From a checkpoint of a small mixture-of-experts model trained on Wikipedia: 19 layers, width 128.
Below are experts of layer 5 (counted from 0) of a mixture-of-experts language model. Rows are named router (the router's row for the expert), up (a neuron's input weights, with its number) and show model dimensions 0-127. Each number is 500 + 25 x the weight over its row's rms, rounded and kept within 0 to 999. Numbers have three digits each.
After each expert's rows: a language model's description of what the expert responds to; "mostly gets" lists some tokens that are sent to it at least half of the time. This comes from a sample of Wikipedia text that the model never trained on.

# expert 5
router:493491538494449508470516531553480500485513458531501486489548471503522512514461511495477517462479482545483481555429484495553478508548463472508494484464487471495484513515457531486529497494500499500517532515490506484510510516522504497492486477475510524485517533459489477481488526569524474512509503468492471498517488506501508515480456514518486479493523545451525511520537472526487495513480
up1:503518461530461501498506500504480497521535518525535475516491483485522526494453487518500499488495499465481495491498547495483450492520526458535564499506487508520472513553491509487515448511479473526531533476511488491495482470512488461520511483495524529514532500472480523498448530492478479490517480505523536474449488477440510493560513465568506502525520514509530484528495524511470505523514
up2:493522469539522471508497511505535459459492512507516509501476471532516447503491487486516476529520488488437466497484498495506492507530515496453494469511558537521494566501498478498521537502479487511474535519494516486473541505557496475488521512501515508534535472549438499452510447495534531491517511506471493461462524477486525503502506541529506509526484498491498504493501517473511508513532
up3:515505503497508493497502488478459481506504466464493514509517455536460532478446500503490500510507476552474492523530507515508477516514451458482541499518492475512476479530481503510513487486488489518521415504485457478477552511501478482471454501506530493483493477528471507518468486509535484505488495519498466535512498490483521497477541484506465480494561455481479501512451476485444493476527
up4:531482512452492527481522482509501535457511503501510525542536496513524489475489485494493516519508495450449484560495518493494536501503520486492477492495487510501545518502509490516504430532491480514489540461523462465436480522498487494530519527517516499517489559494472461471469497526506509533502500477540479513499509533486465493500502503449485472567500499509539504512479518462526492521511
up5:545481490515457480505514476506489466490462489494508507553500504493502518517501496519528514506466535469548473493501499498482515469490518488518485437506466487536500513541481506512476441519562482539536477434505510473502487502536491498483465499502529503506524456493488505493488501503495472503516535466502501502503505512480562470478517534508496545478518567489542506488491470506451495522507
up6:478543499529493528523510502504473519478508472505494482526473525526496481461482535493478509477517513559439504486479504459469526493551463463498458472460531475529500476512514450499473477527514485489471484516479499477500493492479492480504429480506499508546542512495527505523502470491506525511548537488532479513545503507455502503518522484493493493510514519497532467494533460490524449505493
up7:482522433451521460494533468507488498442495491456508505537494466501501484515492475513500493511499529488509488473488488506499464439530491487484485533486522484472515488520504495463488447493514498461468501516511481498520549533488486528502521499494513486534509530511461471497518467464535505485520471505456472508512509543485516485540516524516484508437510553484485506478481525450463480517483
Description: Word-internal or word-final pieces inside names and ordinary words, such as ph in caliphate, n in provincial, s in Wallis.
mostly gets: "ph", " New", " John", "han", " South", "ill"

# expert 7
router:513502507490480443484502496487500482480495536536518509520538513499510544529425570448465505496507522520529462471514466538548511514539486516512489489496488529504470528537542534505484502472463464489500503487508461536506490479479498512483512464523474501479515532509545486528540541488505520489488482506528496510490518480519467507517487493530468498496536519509519523465523495547493520523486
up1:525511524494527520486484508496528503547482463516492484491536456541536492473474530522520502507524502514499481477446509514466546488495479504466524513458531525532541521538532497515514513468474439460479507542495442481493542499530487483498519532466519472509504506518501517502517459508525508491512507496475491514485510541449519476497487497556482509512495473530482479491529506508435507509485
up2:521506492472504478509454475508533463509498512523554499536528530487462501470469481508545458568541480473495497540534538517514459469485529484458507508494478473499461493484495505536506491492519530539521459467477504494487527516493506484543503512490502491460511532488509448482491517483538427540516484463507494515481458509515497500511485490491512503479549492508483493518473513521512492516496
up3:468504538458490501505476502437461491498542537524497518525456552478448526522539519519513471492459509499516526519515484478499507516559471498510498488515500517468506540494495504512485511491512511513492532528489505502515513514528483510540459501537520523475505501535484498514467537474539511484493501459539517536521526436511509459486519537558499492532516531481482496503506480531494514506471
up4:467544491503488512477470539494488456545567508517452508472560466467497505526498532517488515490545524517503486505500498495489488514549515496497481471520487502576455507506470494514495503504495481505547519496526495483485502482495472481524454479514499510486546532487499486473527496475455503508486459499499494499485485551468488507527471498522547481539526489501498478531547492516511514496540
up5:486520510460547498519476437512484468511482504484483517497516500543479472484505505483516508510544486503520516510508496506502480468540471430565508490470504496525497476482521492520499538488513498520495481524499506485461498442516444488501478463531508536505518534496475481499510523508456523510497471524482536479512486516473526554526545488522509439478473516549510530495470495494497472502505
up6:517536485448524500488521528505520484466542487513482518465520532496483541492476494520517514499546541546514497503530527493456549508465455494508479494499492474494454507518522503548449461508497464485491451505493463504502538489505495512524494489490505524515514485501490521473505528522477465497517479477476525530517550535478490522495527470510497513480534519433523476485490498503481458518453
up7:484473445527483488507535463444488522497499502514566479462536471498555456549514508480527501506519522475541489454532533525434520500518484496526483494475504501474507465551484474480523502499506483450479488527507525551496500500524470497491498513503477517465509533498492503497491480500491512509502503508508417527513531505492521513521499496504512492548499470527511508502530510524499499519506
Description: Middle pieces of foreign or unusual names and words, such as Ja-vel-in, Z-em-lya, O-ct-agon, Lima-s-sol, Sta-vel-ot.
mostly gets: "vel", " Pe", "ct", "arch", "em", " January"

# expert 31
router:418519518541543497483490507504517508485472451482476528548510492489501463484508497458516495491511466467470518477468509501464522491510538478520518486557523473465489468487507511487527525430499510510515510540510536463539521471504461527454523488479525527506494499509505491502496502519528538507487492531503513461519508475509501530505507465532532548470518467470525510494498482485488496516484
up1:506517462460521492507448473532534504443515510514492505510497519484465516491497483500527501513482523496518502485545480500478494505523483516486458498485492492515532543516512545493454539461496503490446509459507491437516488495492491520532520477444561495518501499472502498497479488458485510486491456486505488468529510495465538465491519517511505499478503539535536492475470485426501497477483
up2:468503509488500429493551475499535441515464489507513495524463513531509480497518458517541534517509492486523492448525479487518473505528455467495541504482488471510546521479523449513460490501500483498510484522530497507486488531475491501525477512503507485536519470480551495500507539496515503526541500498458513456491506492509516501550505503489496462513505512476488515493506473524489453566476
up3:507500494514504533466488507526517470524524493528472492495496485522477467534540482502513448504439496499497472524532502476474492514473465513492568498519476474505495497484470474501511469512523462510500488469497512511493498493557472478485489497513503475490487451499513481529435502527542515489535504510488494450542565509505522522506494498506528534475476496563471479471487488515445504474491
up4:539476517484482499487497468528470488521554532465507551472535517514507456510467489500500467482483466458506501444491501487482492429500508470519494488538523489512506534486466544488471506499503548504498517481466525489508548489542518471527492524496511502495515484494517482467464484498525500484544495507491486440531477460526501517473480525510500469466477505476481451518479508485468505526494
up5:482489505499467535532509467506579480488513518491527494482489539444519438495492450550541479563502515498467503533520488475536511479501556479481510528482501521490459480534511491492489495508495458493522544514517488524490517461556502476524481501476492493521500510491508502437457497513500492516486480513488483466542510508477499503506466467496497480496485485510482537502513487477512526514486
up6:472469506510514490523494506469506533481465497472513488495546513503507468485468535478542452526529519481498478446475501531476507474483511513508541471455467515449492525500548489487451524478504493487507516522472484477516551493520499484520499527504569513491513529498523488480477491490546557511550499495487533503507483485491480487552451512497533500527546486506487508480498514537507502505486
up7:495472542500505503513500549474551521499527537472491525506533488507478482491466509535508482503511501467491524497487547511504515485527516493468469547476507532479562474481486504474492491493506455453522478521548435509527487477501461488479509463496492444508511512511526492469480488545497503522524501454493465500502531541488503505465454520492490504483519470483501448512510490509531473465510
Description: First pieces of split words and names, such as ef- in effective, Al- in Alsviðr, and capital initials G, D, L, C.
mostly gets: " G", " O", " D", " A", " Al", " L"

# expert 30
router:498454501478524482499532515548499538475547504457473477512517491530475459488509496503507531490479496463447528513477488470517477486490502504547535515512449518465517483504472518474482484509557489495522460519540506482521485543510562483486501473505487518487498499541526465473542493514507485466485464491466466516512480497487495464516506535484464435509496509458503488508514526488509482489482
up1:476500483506485520466538499515540492448508483467480568536508567511484485459490474505534507487475496492457533484496466512504499500490459465514519525498505519491502503509515482509469509515478525462530536485537501501514507502526505450529507505487501507497514426509530500477460461495497491505548482520487488527506524483479501442534484483501514525512522493498507442510538449505517533515496
up2:499507500485484510461435478520502509490548482529479486476513474474472475487468468561551452529515529487499535477515489518519467475498481505500543510493520531482484499505534494436492491496491438479489471533541476513517531481487470489504496514488499501489512508499509467475488466467542522484517465486473478478519490532517498480514472462525504525472479489522463459490520477539506479476529
up3:484504456494484452524515445497524509486478450533531526502518470546508519498459514493561511490517477514465512481536537488491498479496463478517520467524470477511512533539496466557491484499504487516559465488519497479480482490444497498508538454497503489484524481518496486458473501494539480501495526548479481496530441465525509512489465506496500506475509513514476479512498497534491497524495
up4:490479457474502464480480496488484546492495537493505510500518511524504468522507491539494462508467485484486484428496493513497522500487495520549478499532487527502538550497491502493432495491523467474474495485488482539499467501458487489513491538485521493522481515507530449493497566507521491484490510489468486447519529555509525447505473525487502527479512510530535459504537484529512481509509
up5:495487498489518517499503526494530519470548482462514498496486476484483466471533500484535497530454521495476542474523479482515503471524532515452469442481490485549503520514473506545473507467521506566531525487518488443478519544527491489488516496500531502519501503511515492521498573535493532513505495539530448495498510474487487528510537501498495509522511490493487471502523521540481544507480
up6:488513503522512463517501497485492465482416496490534510493449503484506476486463553497515497507490456490472488481489491481545468504491477510470516490500514477508493484515531526469526488498518530501486481457525473532500539522542500488534510485474498539522508461474477462413506524507524546472547496474524509474501493524504496534523491488517497517483533469503496494532548492501514532502473
up7:516506508510487490542508481481497523470491538481510514448509441479480492507475500485483507554527468498483529488532539490486533464476479521497477474502522504488506511529547487534506529545516485495470468508499479498491539500493499488495499466502509518506499534492531444513498478485527518520520521567522482508515508505509441508464522526465467515498515464547498506565529533479483452495523
Description: Suffix pieces completing Latinate words after stems like ex, comp, and closing parentheses, such as sexist, existence, Islander, convened.
mostly gets: "ist", ")", " Go", "ent", "fer", "et"

# expert 33
router:468531486536516523436492541487524518548525504493514469504451505496447464472505482509512510509471499492534504464521517527500508514496450523507522511526510518448532517480504493494525543516442519481479479512488529517518486478507495486519496553547501468519507495519424518492501494475508469521534486508507521465525479532478485524492485478497550521485496461474495488500519497480524526534516
up0:475544489508504475545459510477510447510494518531531517499468503503519490459506479543459490507449546506518506499526474479495514496493518458524459501538479511518530502493488465531493491539523485507535480485502505519492503480486459500488559452497492458513491476508477482489474489470526499499521513513470505494473525500528532505481530538437498487468513485531522449499505473448472472525493
up1:493507481478571500484535504481522531483545490488510489554471547474513460446494510526532503491454510524504484542500511523509532486473503500500478519474454501477528524495487486483496490520507504547514475468500516466469499503549504485530515503499484450486552476516495469492495460501485470515499490497514512504543513499480486485540491486475539511547504513502563457515509480512501504525549
up2:497466471532526488474526441474498507488519485493514482517525533511480516509517544527510474526490488518497471476519507499507479526511522518491498499473492482508495497504515480447526516520518456513534516424527488447474481448494499453508477521494514507539469559489500496523453482452546487505495472480498500501488504504456529452485503482506470543529544478481530517497512476520500481473506
up3:462518514501497466478536539485501477519567486496505488525507491503481459522524484532501482536535527473453533503482568498473499502509520449487497482483499503510476505491479510479479507550527501487520484550516512465477532462479456500495484505447486468530515508517513465469520523493509525533523505482518523479507556470554477505500500467522480537493505529478486481524501459497509494509535
up4:443523515480469502463498514526511518466514518512499488502497518511484495489522461506523550527502490511439526511503470514518473527505500432475487524489480487478525541522484507520513510532506538460470517517489525505488572524479467523537538502454508452466520518487489501506490496521509509538535545475521512506480490458524500485525499509474489511487526476495516466482456531484513531547510
up5:479522536563514537490432517472479513470499493490495487451487454516477487507479530511537465533464500516513498483526503537521504480505490504518485524484485509506498516490493471485497496494541475522500477492552512497493523457516489506458516514502474543496523439532487482499485527500465518507511516461551466531462525496500494502531467545475489509478514458480485452526527483465505471478498
up6:510534515511480491490508470482543497520540487481507488506498536520514503474490460546502506486487494523492531510526460503420504503492504504476534503523515461500503502477522531484466486534468450545494469507470474524484542496495473516534528448519542464539501523515526500482470478492489460556496526506498472480493517492454492476477502513537539516526544494532504512496519532488466475509515
Description: First pieces of words after articles or spaces, such as aff in affiliate, some in somewhat, ex, comp; also endings ed, y.
mostly gets: " F", " d", " ex", " f", "ff", " Se"

# expert 36
router:508545465497482512526484578486503482514533497492517517532494500495480508497515493509485442465477489512465504482503472508472528505450537469504493514489566479507484469486478522479495550490497510491501486472507492534487485501502492541502523504492545505522472519503530510505451479475578536563524512517524475499473527458496488508498458506505517536512536479512551509506501487514510477509506
up1:440510471445497468504519487470540506480517496504458473551478496510492530489515487482559539499502483483500424471512514500468490520473481496537538481455495485501493542521471492510441505553496522440487527486520512478493499506506516462490455499499491490525512495498496480435496555507514540504510534484513508494491518524475493511502495532488479459527503511505490487490492523508503503513490
up2:523504514444492467491479495494492497498548501478510487532499486519546519478497499475544534480490473507503505523530461516462504521494489521491463538489492499515476498525480496577488451519489526497462461509478515507466548519489507519507546535531500515482495491508504545512518541522471497483517519477534505529515504489483479467560487504471490467523497495458504529459459484466485537530477
up3:517506486459488478495498503510471462518482524518484469492469498555516504511552524482500549467497443524494519505531486500496488496522491496486472458514489492515462506531513467535514534509527500541486464498448487476491531508461472501538544512532491517487501493461489489516512541567465471472543545509478476510489469495484496472529500489481477466475542472509488474492458498474498506509483
up4:470500487463504467521489506464546479480546507513504515519498481500540510508483474516527537515508516502468437470506505477472498523484472486539500462444515547513491495530465491486499510514499520479487500509489527510496533538507506487504458528522483473496511474481515456485505527536488547516477496477494480517512568498496544499507496495476453503529498485449492460533490461439507542500494
up5:531469482515493449506495462510551518532468531461508520515495506501510510489457533476490549524480451528468518500487479476504517496497458494509543512495512500484528523508526546499495525483539454468513492492459548507520512524462501496485485450485511504506503496499517458479520540498514482469511466471479487475458468492456491493459488480508523505518483486480562497460484494541529513509484
up6:518502470480504448509509471501536461522512507488497525523509512500521471516503535481463539484504467505508463541519465522490487470521505533480458497485465494508504487536498533505525490500519493538511531500505500470527491506433555494458478428503519522470512484506512527496511522535511524449490499471481481466479489546518481520506484493525466480507515551526503482516507461449508500467470
up7:470455517504488465478484491500529565468497519502470508480503448480477501484518469550519452490520482480462518454477506493512469455475459558475534515518477499480548528500527503499493501494495492480501527539520518459515493493515525489476490463468508496465511473457512464479476517484485493526494477479515519453489499473505493491524483548498478470513521526491496458505506531500523530488453
Description: Single capital letters starting names or words in tables and match reports, like H for Hamburger or Home, O, U, N, plus lowercase m in mighty.
mostly gets: " E", " G", " T", " B", " S", " M"